config.yaml
n_experts: 16
hidden_act: "swiglu"
normalize_top_k: true
routed_scale: 1.0
balance_loss: 0.00433
num_key_value_heads: 4
norm: "rmsnorm"
attn_scale: 0.125
tie_word_embeddings: true
init_std_qkv: 0.0336
init_std_down: 0.0481
optimizer: "adam_hyperball"
weight_decay: 0.0
warmup_steps: 200
train_tokens: 523600000
Below are experts of layer 2 (counted from 0) of a mixture-of-experts language model. Rows are named router (the router's row for the expert), gate (a neuron's input weights, with its number), up (a neuron's input weights, with its number) and show model dimensions 0-255. Each number is 128 + 32 x the weight over its row's rms, rounded and kept within 0 to 255. Numbers have three digits each.
After each expert's rows: "mostly gets" lists some tokens that are sent to it at least half of the time. This comes from a sample of Wikipedia text that the model never trained on.

# expert 5
router:159148146178196115102107128157096173081115155133137112107137191113181100120139123103109136119111086153124153103175150136071131155145131155114090091102155079118139104226115109136123126121129080122089120133147126085176137070099127061151087141118106183108097163104128152140185142129079159182114144095153109104122124146173186139154098103111093080114081110093101198209146177120115152111160125176102107108104128128153184129153147040193141150137121086094198069140143146145086140177172114146089141147094107113180053174148128086200114095110115127067124178098088084113084099116118114150077099130129103075162138139134152168179135190140105106110156138118152098105168152108123124071067089154134095152097097130180151115132151119132135125102122161144081117158111090135071128148087107
gate0:099114175165104148140134154112180104126159127148179128113124175109102173105123087147122082208081123141182075111205135126097130107143072141091158135134094196158137104205127098096104194116101094105132122090140133168170138128085130104133086141137132152064127142076117112152134103101148106113115125195127103134155108108069139132135136134094117172114144125121078181126161147121069109090070155190195128140152137173052063181147115112091128160099143099088205139089105112188106100119130120091077140181149117124140146127129126099132119117145131097090075086110122164116073103118176102114147135117155156072130069092073092135125162155065123122133140129093156135156177142145031156113127136073162111161121135123226115154149145138118115105113151103158128156097197154158116118117175140
up0:078138105111093123117133137151111136114129166082105130104098096144147190152163180131107177126155137148056111125169136058117156129133223137150161138069171108061130131149118169150095212139054131148086100126114074077095071086076142180143183128141139180143117126162146054201101113091117097057130198154163147174126187151147151090128112141137095087128090150136091055152148135094131122111142142146118155089129133122183124137152127174099115142091141123136116134176135164092139109141128105144169139127136103160133161077115138124120172155117099152104144103166100134135148151092134145147136123130149099153125121100123148089159112139144137145177168179216104154115110127150120209131128107166151226103139150102191154084045139099144083071152130130084139156152104103125098135099153122
mostly gets: " c", " p", " part", " f", " t", " st"

# expert 11
router:153166160170211103108098134133143199097116159082069080100188171102138117145131101091126181125124082141134128140154164159054095130150127148117097142109115098164116111198101114149085070131138111193104080108144091102126152086154175071145113152071119145133081145124179133131128135131118126141093119142165091085090086122152149128155132130083085081120093117114080169223147153140092158082178151171072105159143143086101144111147142076134143174147140091088207108077127145179098100154150080131079152145107136104111050162171158086155119111119136152082141185118097083125101065120159155159094087128162134110106197133169155160145167132128111162088103104131145127078138136108109142061130100166150091139113095123127173119105093116106094122103130135091152143150135130133065077165077131
gate0:172131144103140104099111186121127131157136151132101140126130187162130155162185115110114032097186134079138112089199090145067137075206177165141157087065100128127126120139124193131128131097153107067136066140126144134101138110106155149153101145158154147124131152128112132112113129146154187143068117097152104118091137093140159115158121155135101102146168162121150143149119132130115084142172115151209207120141156137130101132155187070138143154143094103089128098154102120089137060196142073152126150137139093193126155139162226106129130118123154116093144069176119105088053065133149129142156113181169076134156178123091109089114134089098158112093072137056145097105116110105161148136137151147089116131133133098169154110091115124073094119149094106181146139133173053117172144154132150
up0:156133101128164159174126094112117174110097183090108144110142116065147104108091140122106113153117114124142107179142121105103114082063078129174131082123135126156136100155053179168067140150125167120077167079127123162111183121103131072196167058107128153144170078136180145149140138150131114124089169183161102081157155140144112150037125151158197139158170142122143151149131146115094104084042124118140087161123157107145159151096130114132012103098185121120086090152101101137090162138064133136116098139130158141093174138162104171136151157167125094110063159126113089140103103149091110159152173103197176072090110090175149140143102145119087174132127130168156138082119105093165101100133082168170125109102134167098126097159135100104109103115157147115189135111114179111137092162144127
mostly gets: "ation", " States", " film", "ical", " team", " University"

# expert 6
router:190181145182190128083116125170069144130124177088094068131145138099120113156112097102117162121114098162106138160150153135034070081120104168103095115143157117134137087251117131110081106123150085152087109095125116099116147120114152069192157135128100135130144159123158122137152158134078131136091119121169093078107099154168141150151136089111084124116129146105155172203159152142099156107156132153120126161149188086135151130126137000161144114155156095086202071075148146153041133144135094110126129124107122135135105178138096091163111081096096103083114157125092111136085110108143173179102119119163127112117162131125179203131138126144115122113104134136169130078139183092124115095085103145122091126118101149142166109122160118145120140086095144164142117160100193154092101108102135
gate0:112118153119110075110102129130106166153112111088122102170078120152148156151098151093084224162174127143166127125055116165056134108155197155107083107127151139138121113117095119136124155076096091108134133182110103159143149092115100112083111127103144149077111090131127123159142177163186143114164100146078130136130135153143109114089120153134152106158165157135090100118101155110105135129112146117121131168167072122142088148165091161145131148131118101127156212169180111084124180082097113128146181131140144030153132095111086197108105104144091152095125076168119144124176179078140104113123087161135114172148067115068091132187180108124116133088123118135101108154070141118105138131170110115108038117155144090091180138036142169136201164122175074079096086104100153142114119184129129
up0:129119198123123093129131070088184118094116165154110135149124114076128090127120185169172167141130117146143142148100135166135128170119148121126088102146148158106115109136098133106144139127156109075126158089127173098105173070122077134132067178101133125115074065088127144163155151128178085112119123108130157097133164201108132127199116183121116136200081123155129099149131187107137128076154112135111135140122102096129165138142127100064117097129105119076116178156155138103132185082123084159108095140157103108170136184124107081187090092183078131059128131143139056124112060101131185151123102140110132082136087181166076111191143101102119176112078082163175125088107157139126142144099102146193106055106105120127087037157138165136124154059112128097150103145146087083112146160171136
mostly gets: " 18", " John", " 23", "ina", " York", " 21"

# expert 7
router:136138129155137100119122117153122136114141140137068110114136199121144120176110082092129157104097105165130133161160115140038082140122116197097112060100115091133131092185088143164087103110138026126141112092105135055120130120130194112129144095099116117128136168091156129125140176128076120154104124119162081050100116177156175201158099110137087130142109108126122164156135166140084171099150167191104078124150170084095216085112146055159136158168125134127132046096150153134084131138176086132116124113108090082157127157169113140156134091080117089126098131067088107154007100074178127146126131125161153094131143130176159199169155118108091147125132131131121102109169139098109136125130096130121101134092135148159176127110090141123130135101114149167142121169084177113103092130102114
gate2:118098124119143066097184161115149084094080109144098101136112191142127149150195185123176150086136132142102138081112121075185063173103165153126165084160133133060161143143116103094119121117157115112103091123142099123119118149091155117136107181126116139086170130128113124133129103131100118094194129121058166085088088150123110144111084111065100081135086187122110123147166104104187114113190134194155088122114126126151150126135182103145136095098119099084091118146207134151119064151131128171138107164132098063143151173136070066174130132156070135130163120049118132120075124142172145130106114153150122146223106148118181161161137163053140121112112137044129069160148109124155137127125088131091149156114137120200134120101122117133150116163150047150124083133100126099122111173118084
up2:082148116120147135143124133140127130193094069162127180161164096136110093114123108128066155120093165161182130055126115135145078136150103169094128156172142086085140179059153175114107121170167135133137078080165125181119161139152112136114170189098132128116142169079197115070148117116132123050163153131154141157122137132114130145103079163113156109128133088112110158112183141134072142095184103099118139137117167122157165136161161145136143069131142182176082122110140102182153117133212090107171110134142088101166118131113114158162083098075146115117145103170128117165129148121113094107132096181126182111144095095175088139100150057126121130111129090134075087120068088140113104121153100068180176124074186198089173070135116139109138186156162098186142130087154085135118157165171113
mostly gets: " a", "|", " an", " 3", "1", "8"

# expert 1
router:167140171196231102084126104148128157077127175092050080130150162097133101178089091084111162112125105116108111132166110159072071121151101157108101131124103086167128108186087127169062101097150066166100096103119126103135129120120176096206132127076109145124111166136167161120125141148087110138105100154130075080066095113152174170154129127108093130131073112120126177214161147131119163119177142178114125147128149111116151107124172074129136149155145085079161078062154170161080112144154065134118139092123130096097080161165125101130135099065109116084128174102102112128099066120140161151100145107180131101140155119165176157122173147098107161075120122147157136081155142096104153086166077157147101115095126150118181093122093115143088149104110146132153125164083150126088097163082118
gate0:116162172126168162100155136117160152074141135080134090145160176137117178118106102084111187141135120115124156153119120107114129184164114121119170154136113091108121088149063193159134083085060074147146132144134111043161121113134183175174128102110122099113042110106173131132111172140123136140127152086111126119139112117142119126162167154136119165157142103106130140116144142187110123095139092146089152143180074135077095082201097104147138188130136165095100126128076122172089081158174109131133120184099105094139133143181150133123102135097108155130115085066124083172112137147115165128088074122115185116084156122188078176070142179116082111063120086149191161094147175193083082113095155175107121119098153202120150159098106143162147141136071125118200079145087114115149120098142115
up0:153132197107105168143166154169141173075176078169187168119129110102144134125140174140155139098157123143157131176128104162116162134147131133146183159108148138127085141071151154132088156118086163093148121165071167105105136098116106152085090105118105106178117107106089163130131147144134167163115150121093144145187149135113083108155112132084135115199099117129075134111156082107098125126089129081190118100150174154136080156167117121108151092030188147167136161125071112076136105111194183111129148146109095122120155073120116178166116146090122184156152096167166171143167105111147107122085122115130161138151110137116131104169138176084150128133131176147194115152104096206103124158171197157122134075092219141064093098156114159131185113103128119185086128110167110121074151115189126
mostly gets: " first", " United", " January", " March", " April", " November"

# expert 9
router:137176170128160128129072120186089142128117124131068127096105151101124141151063108127144156137125125126146137151165157138067090143136141152099121092141142111129145054138091131157060061114106088128094074083106100135123171096151177086185120133081111095141043127082150102107095169114068139152121110125171111081149107115170126210087091132118097118116137122090122155157131134156129138097136196160132089129156142110086153082080152077190129121154091100075121083123196157184090120132159118164136090117124170061094089144183142066185101074090094115071120167115080121135081052115157108126142127115175089092124169122182153151076180113087088134091128101105134111118149182098131137090123134154125144137105121156124198135099100135135105134082132170138168101129154133145077088144090100
gate2:176192126112159137127112076122080128126160120128146103138099106152089155141107112191129107130120186115126221139188147146095182151105094142141126154101184062165184107133133165074093139105163181168096105129215079113094087157128145121210093091092101179110058100099091105123150130124112108147146079122155095165109158173131100137138146131184148184103158139138153138125129167097137115100118186127175112122120108152116135087170068142218138098115176159124110142144149118134162121145110122187081112145094167120184179131151107106161156101163131123136070181145103140189125143133154071089081148127162115123118075105147114160117117141127115131161162087138150184165162188203139169063161139114132157062106131131103146095114103106126096139136106172099079124103127142131192107132100126
up2:137178189095109107156123132101111112178150105111099032121136158186143060085181147138167111074083142173110089092132162103097091132147158174118100131098119127155137126176080120094125106124206130123129033075129153162174166025126126037134115134141106088142135089104170130156087085117105117147150147100158077133074141102125131137212101158117182113136131133127119099145183137128136149084159110144099168175090107118155107154145165128092136125144087119101156096145143137160122163126180121174155101159143134174147057144122111136180117166128159079141141119111093160123078125121114140129140175117126105123133189154158122213133145160089139142140120114142067120138122154100103100161100094172130129160152146104144169101182128042146117083077142115179109145185144143144116135129113072
mostly gets: "\n", "s.", "s,", ").", "),", " ="

# expert 8
router:133197128121154095126065143140126113127159152103045107099120161147143116173094099100133158141133087111106120163164129103100105133130135152132132108147107072164165086140114126139093102122113116174091104097136082120154136086135169107118130106172104136135102148066144109108131206126078149176070109136152090070099123154185137174165093113122127068129148118109118176159142148180113157038158133157049097129125138093090185105146155095196178154193151106089145072109172191199105141189140108164112138154072143127155100157191116097128122107134111083087135149119082114131044103118168116165115096125150116096179170150178151161126166116122066174109123138132116119133165144111127118111078083164136118151084121165149192163091063121122134113098127125092164116131117107168104071126104064
gate1:093132084135128154083069118167139108178136164143134115132093125139200126213171146135118124119145077159201132131171148202128165171131107163074049137175175087116124109125145166131141158111099096131147098065160077105085157096138128111124137090141166098101127190101120099184104148113157144110092100163134097120138120087138164106101093171091119152130198092117045096150163157129144114070122140123133117138030119136127089186183121137174135118191146116169059104139112110130139095125091077105090148124101125131116124110080087110161132130207165154161172102090102101124073124086068173114126113096096149106105085116104121151117113144141132093149099111097097161110164119144100137152130121152143097079148134180083120142139135162064126216182125141132166109135111111100161118164083156
up1:129186181122130118105122197095133110154145073148143166191156159111154148151156133102146140124147166147163089088143101164119124074156142107087108159086078182063130164130137120097078103118137137128095149150165131145150098115160192149173125120109138155116142187188142169125146123100128162118160128069138179125126136079137141130129076054154164145171114111098092204137092100135155146129176140089099145161134135119074112118076171099103150145141110124186100123086150130139129079121130141142091164154158139128064115102164117150137175078129137102110095133110076125117093126152119112163124089195116140147139107158130127081160124092148074141109153133139159101131151094083136076083129053107167077220082110067109109142052173146150190160134211123143075122072123095106126205142169125
mostly gets: " by", " in", " from", "e,", " of", " at"

# expert 0
router:160152134175222154107119134197066143098114167089091067102139163101153094123146123086122133129119071166124153144168151127076113112158115137108116091120114109140150103227101145125061110123135076155099132115127152095139123100136142066155115134152104153127137158105131130129175141135094137178124148129165106085121097132151176145173090068098100084093101107077143177203165179117080156118152148188112137148133161097129155147145134031187164147156142076090213065117138129146050155136131114152134133121097113138180087175140108063189120097108103123077130131108091123136093105118146159170099135104159101092150145102146163193179150174148122125140151146095182127100159175105129111094096100156153098137107105113176151137132192107125121104112097130137129115162102160181073147134079108
gate0:163186118094141132126130129133191091097098161134066115119122140077150093148099145086129122164073149151030091130146084140148119162124188105118150124178144149099159104124081100129076142127136111179042117154146122094078136098100164101111124119129093074123086139096162183120076122063112130139105171145115124087071136122118172117203161077090167076112124092150128079137149208170088139135148148144074098085117129144119136110097136117186120130137097090139105114133111152105090114116166143188171148077066102094097096119148157080123140068145187077151106098122092120077103135138134132092126126141104098155123069179148156144178104168123106161118117165133142109175153141144152145108104118151138189141145105159118146137173150144099056164079101071161057125055156088165123132121157114
up0:148161136143190121143134134152064157169172143106090085164119121173116203168148154134199123108133106134154091146150135170130092115141138139090056087113116114159126130133102139177127110154142107184121132157086130108127161117126141070125089112125067138145114134135150133155183170118104098092135095207160144077124100089124142194106177126116107136146147139099141112115189091121190189105087121160151145159146220049154120125123100091091144116087149094120181141098212164164135107091131189106116104146138157117146166179135091180181135111147105142068143160113139112151120130100231148155093121126146178139125110128156162138114201098135122121169105143094121153084135184068148081119128127206141119096148086127101126140147149120111112067134131137124184078124130190104101097126100075
mostly gets: " T", " S", " H", " K", " F", " B"